config.yaml
n_layer: 13
d_model: 160
d_expert: 288
moe_layers: [0, 1, 2, 3, 4, 5, 6, 7, 8, 9, 10, 11, 12]
router_score: "softmax"
routed_scale: 1.0
balance_loss: 0.00259
init_std_router: 0.00963
vocab_size: 6482
seq_len: 768
train_tokens: 842900000
dataset: "wikipedia_en"
Below are experts of layer 10 (counted from 0) of a mixture-of-experts language model. Rows are named router (the router's row for the expert), gate (a neuron's input weights, with its number), up (a neuron's input weights, with its number) and show model dimensions 0-159. Each number is 500 + 40 x the weight over its row's rms, rounded and kept within 0 to 999. Numbers have three digits each.
Before each expert's rows: "gets" lists some tokens that make up at least twice as much of what it gets as of all text. This comes from a sample of Wikipedia text that the model never trained on. Tokens count by the router's weight.

# expert 0
gets: " |", "\n", ")", ";", ":", "\""
router:467532438541484537492566404509455580493504509456548544540493533483475437492534503471559512529538497430507429492584489496496491497548502447530448549559473528494570460475442516520493467482513565482538493535508544557450541482584450509515500413537479476515578566511553450481464598508524540530460528499517535512468502471543439504519465551439505512571533511507459579495515568511403553506507436528514558491432505517497545570454468555516470495526478489535524495468539547495517492495463512
gate0:573463564517451457502468497509565534471413513576515443498553529472535533509496468500520514497405477539459405530553548481528464489497581553484431484546472444567457459503526491450551535522513535523455469466506508469456570415536442457548482466528532451475552525513529474498516538530538491474479519543549551552475533510538503502477493505440591602565538505462515597502581518509529460455539477500477483536490551523464499510503531545469436493471467516485534515456557512527522549490477487
up0:544545471488504524475556514548505530531462575465536492464484537539536558461582428459447433516543508486465497497514545498483510485558458478620577503478488444512522485526584465472519450493466466500464545509452467497490428491417436489551508473535527471485519527533507531533542605439464518473537529516498516507469475522487519511529544530477523585553517503488483590469421486496505566581496509502459558495573517553502491461509500531467541480512473485466588471503499486383485457492526458
gate1:546519502599528507573493519496548508497508546529543581497448484506502540475428525468523480558495550506571521504526503506516429528460434484564545492495462487546507486501431494497447482504488515458492559551494545523478450513497489543610535518542454480539525554533438516512500540527542478534513514466512472573458478450514504520523483510436551564447546469534563467526492433526445485493512518513512571459449410533619501505456558512467489447460500510459452534465520433580478410517533504
up1:494492506455470496539483470558440467519553525477503486535478439569533524467509461429408406426491505468537480518508455535484580516450518530514536619429467533498580512504522599481502542473492555497598516527519521506493484475468525419482424528485529568537521486513517468584494468551543470523453510527561479533475503490468506459428539546526533449521505489503431481439527476478465537470506582568445519492469493483551503543479486529448514504419529481517562480499473460459498503490489480
gate2:535568474485512559483482495464412483411552458485489516521509540495486462493537493516548498459548548474553508572539538546459531526528492445459455473497491450460521487482473512461502502511490503468537540551488482539467527559482509492473491523436471522575449463490442541466516561506513473470459562448463480569549594512514506521500509504496517482504449446498442503519506568418460507493488500381440464496484531542487521548508433441579449569465473496511543481535563589444505428447518419
up2:510455523478425524466543476504477490480490480495472459468504622510506524497522523558461534439549463482618509503507443519410539561532517517446494568523582499482562515507469521454509510479480514560469448478543508549459452560513488550477500451455427527504465495462493486494468524534523533542511497486451538493577603494473560516494477476580475472583527383453508503544511538495468476486477450509469535439466455494537508517504480481486401449520538453466479462515519474481485554452551465
gate3:546475457560459600534585465523504554457550598489522466523544525542492497513527461502552499557490497532531497536472480482505508461507497458418570547521502503514471482478507517423508428505430491555544540544483468505513477521410549462564493442553553442451498585485597466523510550519547536444535491458458479481524512458440477470520495499534510495426502488496481567536420562504467440530499483524471509497508525562410500468478535535519481549460526455462493483471489559466447530456508460
up3:510447485494546443464453543550477527566505490443502459498524481518483505494504475480430431442508481520547596509444473393507511392479507488526541534440463512501512522485452493570549500587490527500500409457539543521489467461528482423460515525549516436512495471542479526540496500449500482519507576496439496497527477530531545515514510548589553549532525485482518467420506484544529539447513506563540577556522555439541550497480486469452442469470431470468489520543497487507546437547550485
gate4:523556383594507453539557505487478584529486530528468601448460578519431515501495465532432499528509482487495480524524599566519494522468479460483531484537475506506476542433464571516546477523474425520611564503482500489455504519485526537491446476492495515521547461521430486520450568465465458540502486581478540540477530606505481548534494521459520486502503495526535550504499484463476512531485528514530504494530515493586474502474477525550514557552537535430483543488446499502562433505456488
up4:476457550507537545496508497458459457493561467453460480564532443516552512473545495453452444550498542578488547461488525428496487508527517523461516424488526457462454546510398513412493484510557406464409447483467473558563497514565460490445575540512502571511482579508504548505445491482496474453516481474469542514535504481502515475468537522446533525454523548483490503489512505484491506473522534459498546474411516525453424493485470564394498481467419499508466472546512463487536474429505545
gate5:483470501437488487480501501426440560521532568502535504499467446474548566436454554532442506575456530435465477530493488516580488520567532502498537536504428432509501452514512507441543462569520474476481470495506514485464484512559474523522529435554460477545485458512494469532517509484474458506436460467479486515499552592475447517490555464557572474443583488504466575496472579473474485460481496507487563502474472539491516416571573494481490485428467445465547507529487579454552433468514491
up5:519522473463540459466532500457528604466512461520538538512453445495517540479566486529481511441452531451493469555495507527546441520522461418518484464530438471503498411486481491488516432550494502460470454469459484512462528490521495598503544426551521451506508538581502432503560532522437490475519505523512506525520538571454460509483507451560565471485506461474482487551480558417542439469480487543422437516495496528447437509510512509511494529491451456491503539603514553417516422463440516

# expert 4
gets: " the", " a", " The", " f", " m", "The"
router:577516494520596500512512516444501433530565481535514507547503454520445598512493542517543508552481489555555516474448501424550497461515543553454498556473493431509490427475491459544443500528473515462430502580488527452531492457392485519587543518502536447518545500488520583461485464476437509472548471515592463458573461514488490518549521562469437504538492544522501538519535471550543524549484559467472483513502441541563549509538461530494508505460516534508455501503510419531485455495523518
gate0:484482556492501476474588478443528458523520548514463497474503528522483518405500452563664517530480498528488493519518563474511502490543471621517413523425474486521474529532507430470529525524490478518472543516427543489537441448416415521515520503568527465524526408508580523487493496494476489502476475462495522461539545501536455543542535480540498557453511485487491445470457552430480460498497520523518493480494462488474516444511413576520504497531522449432512435473506489479485502495455522
up0:435523568435425530582471469479507446497532436438540504512477456521510506496489539399387578458500447553452480474480527513433457502523541460463526438473474489463480487456484466524502516502483522472440512532549481519450582515580508529492469488471462506509558531490471477491536431499571522553487455513466436496534432498463444482512410540525550528468480560541475562487503475417488549480457499422520552460517517426469470505485533525529460500480541513473491550459448508460545530478508492
gate1:554438451441482444533409502483497487502588531482516475453417543507421424515472544574531491570417450496509495495474512463505495447544498517522449540514559512524397514499502475525468505529537518484426415543473516479485473484511500499538509501467491469491553437502497495529489475478479479442497526520538485457512495473518455565472471501404498536499514506471509474515500505502648460529474513509458526480438459546483518528552484528444478493525500582530494437487542503475475464445378542
up1:523453521567468484443486469480522507544496459434522534442466471507498486519482500478462504456580525506539580565491474523557531492455517469502493560561467571516431491499512515490483481495460462493528467558442494495497493569550518471559494463581485463485486534475579476540440669568506552433500500491432480486543497467447527467531515493524435469495535502512578473457463543537494528532515522466513560533569535501468534453533521515495491557510516502478507450458514501584493528536612519
gate2:571478514472506483494457558489494478576546522480499443448481494479507594528525500516530427491533426563535576520464494476495582529517464567499546507479503511507496407536483578488496544506494532467469476484532528447503494509487544493508597414470438562545521481504549507503445462505499478504445492547565531454544521453538588511444470468420579540533451509564453462509563494526477544527510563468505474542460532576536511503548548512546471507489527549525470465487550484470527521583526526
up2:615491515537460447485455480466467531440452524520513474476551527546496528483458523419478494577523422534491505494541467393580532494579500442559524399534446540527528396478503491535521431448519451474464500545528412450513495525467515461445458472506506468484532522478538492575542572492531514538571513515471465486476552509513503505489519468532478500506538517535454480518516520495509458529520514443427449526495561580514498492463509545464567529568470472505537516523551518539503498456506475
gate3:438455472497567545532557592510492504464535552510543520511464480475416553458519510466518504506485536500522522594413441413528458539494512474454471505525547541513526435479466486607526476590531513539482468487456481504486504562425497526501582513518468449536464495480506542511498498537496500475551611532491512509458469463473481511479514503445461510506453476476494445491392462462459580425487528423469524504469470513510527516513493527470500478470498571551460518513470438492522457517462418
up3:502474519496499498524532511414437491557468437497487477431509496505591455444539453470511517491540458492526502539541480552545516539547539525398578525550512520539448501548518495447526490487470438449507502484546513523516428496472554470499475517505516504559522503417555450431496472443378544568450541485475519490549558549561488478479532537480523546521545526463538473541456545521506428563525574526460489488494479507466518510489505540514497437474505512547542464506499508517589613529535500
gate4:510488445463482479459568482534543442458536506508519486511517469482468581521555513464538490524435554530534498552477467508501510548488500482463461553505482467542512438550485576483501518512515483527422593455501405498567524510513491529506476553444407516530458497540577520515557553455572524525541554536492487524515428462527512439494494504427421498582476458487505505558470470519432544515502464450456564541398500479477566458536454512494525519454513515453466494595496516469536533504476523
up4:488496445510522505436557495540578585542511479522521537579568465525508477501451489538535464559543472466532471460560452515560463531521573598522457483439510531440522508511462399529517487533504501508494491496522525499525497518552451501466473512466516494517485458581473520521435509514486509489525471509462448506560494434498552486521467516446585583428491570473525489478524512485551477568479539430560499474583459489531556535455513498525477506594547522570491447486503495488487532527429439
gate5:572569483549492477509468485581522428494447505424549465550417482452531544578469528536509488468496447479490468476408529569482490540507528526453416558503448479551477415577522491515445495516460575440497569607470524492503491529452534505462512480453489540540460484449437534548522549505470523501530445539537530492457539482518517512511499436454468474475532465500550500431456440512506485469515517534474514525442479440487511455487517454539500523503491454477549490464442468413483507508466542
up5:475523535449484514545462488526462521521524503538559512462440557489525433505477520514528522519497523498497489462495507431580539558523492519484452432481557480536462468517437498535538471526469513553475512529533499453483434424514587464546495547588464490450563518548563554470576451530491513465475427468499497515492517447482604579534519537501541454477503599523528470481459549468447487532535502428484462463508528450488521541493516510573497522433442482454502430483510530429435474507501575

# expert 3
gets: " ", " (", "1", "3", "–", "4"
router:452465549486508451524531579594529541533537476492477472471513526438524490519533450484516540458479456559529503507550501533531526524494580551502519503581454604510478510513533428499491450524481487549497521472572567502529439565541496441495502574507529510563405466490523548522515546505428516525466516521470479568487511533525524551573527455470497531450478512551516449487542470463549520497523519533480482488524535461512389513521546439546514468463508544449525532488483452517586548472523403
gate0:523471495419486508466437560481499540568522629445471488516518508506515566497458468434527500453513557490539465507432520552568553527545528481425500503546441537503589482489466503491494475538466551424435494493538505495468432534424519429506513511483548588482526534485559544495494517508460469529493468460515491533514472524493517528438497409415562590477539548493466495502439528566464573517466488444526481476486522484514523556543488495465491491446552521501548494527460546488464515468491465
up0:467489499505485462505480508508430529505473474542485491457431502540515494506447521438447437465450448457490483461461528547444487565440499471506507525419562492601538539475548520570500488540510471508539552498473485555540505498477484499540472589546469471507460482529477482481477512498543386507590556499530463507516425510501516501535514568549533441486438466479545560424579495492483482567508513603550498519515533431591566463503510530536475524475456494528501416517537496539495525503510540
gate1:515476464525534402528509527454520550437481521548481511509515453471497547494571531550524552449478500495536429547449601530468517462485547513465484570562490572458500470510513540525519564519465509465560547525533524535411482480549493527480419418515450486521454491504566518548487566523504500470470511471505497525459479579501493465569524468436511451486510481549455493573440507487474547509472570453499516526545450572514461545482450517505497518576516431468547528490531503571497522414523536
up1:439496486482570497486436450460563542475482524450415545443535480479518519503502556561531494427439528456508483559478564524441480478572539466462511526542454514475474444459475527486478515466484447515474565501471503526468499402479481514476419457527484467506481442525479487483388523555550561469520579530493501535412546564514490465511446508448545500515495455540455431507473473518505557522460469520449540493507464601479473538507427478533545480594514455500504515464498474514490525499507548
gate2:483538461539444443494480505491487502553539419491576410506441544500486508497450526494577539463481427522609456444505472480518548557465507497492499530503474530493481517430548557515534535554476537507473486413558466454523510489461525476499520470413442510554492446471473582576427509526527464481512489522531481563522496526460525553498456467484546515474482491548524603479509500480492513472501546502496506476505431449473510481587498482474415522546548528431521457530523457418559536502481508
up2:438530467576480478502545501485575561518516491499451526428499487530553529513558550488525532487547544500511448496555507456547437555495506511609500467488496496521531538481532481517559484555517568525551478523547481516480504444474461470506507544528418476574468482502578478522467513595595469515417489527479515545546557520501511525491524494479541518499505503493430540469467476494454460463506563567399469481566552444570507486466497445437508536480507463461472493605485490508529517437517467
gate3:501600543513577485509470523446463491540514496451565489471507494526470538519494516546472500496427492533494556526505599490468476563548525571501456508540494546551443465529424520469460495527556443448492483540496480491472521538498503488502402544476537522439508547478537549491568406522483563515453570480543487563597503497452560512526565430508447487498537549508486547487563518477500541433426464538483512449540447467479464547489497545523454524487493552476543530524533536435555491506495510
up3:532520507457486584553509470571448441491453572473490502543497525486511476540522518481503556490529540484469474433517476503496594497479550474554569440475472476579498482530541461580486580453554478557542496494482509492543441479511514490507531534504423485573544495409471507481465490457451553512430499530414524489500575500537486512475431520450481452541472498495567444489506537451495496447472465501395493495514514449551519525463461503509486552519461506518382439449493498491522468449472486
gate4:507467493533531525498442548506572576468540512483566382472458513458471521478468466559520511502484501586464479483497472492507485543469546509520539503563424481497520468520583482430466482451520512481481491480482493544493550473454509579463561588525534450451444482466461521504515538555519534511440509505447498498516501536505476477483541520566499511427576502509468453504494492503484513480488531541516457576491529446551451485545550518587532509524531453575545456384478463549456547434511440
up4:414430447465545524542483533560489438527539436471440418463451460526487496504508464544526504477496454523482464495489497493535486484496554487496506478451525438482543475547556514484492449519496514503567499463491491571493461540511465502458490468460542433496506581460532575457532518502597513524502500521511513546517536469485567467451464537490604533455547553503448494550504501483501457502494590535523498450541575498538468485524506522524570546509559382509462485457447480459425466429487444
gate5:488470442413459455507423507544484431509479417517532479543475474515508448431476482465525499490548513525464579442541479433549456484508536564543528487475474510475439478508578463420496526561514543482451557568496517516406452516536500486500454504465525574553478490469438553550462539484543494473441532514420440526509485449497469474472510492512570472456532515444535498544471486573542564519461535457525475490507505524531514528498490434513494579473480475487485424529467420516525468468495568
up5:474571435472523474528473574516443519458474437511503466488504471480426479500459527487528515436453543526481431531533548596495495515513560484474534529520459519452571453515534532450517443484431525448491459458417433518576580457493487532512531533486438571481488482453550500531488490456433504539481564509490420447546487426473524525489505506476490435490559518502489574496575523466505556509506491506470509536487470460521482555494558520438478496486471455414475495481558525472472553532559431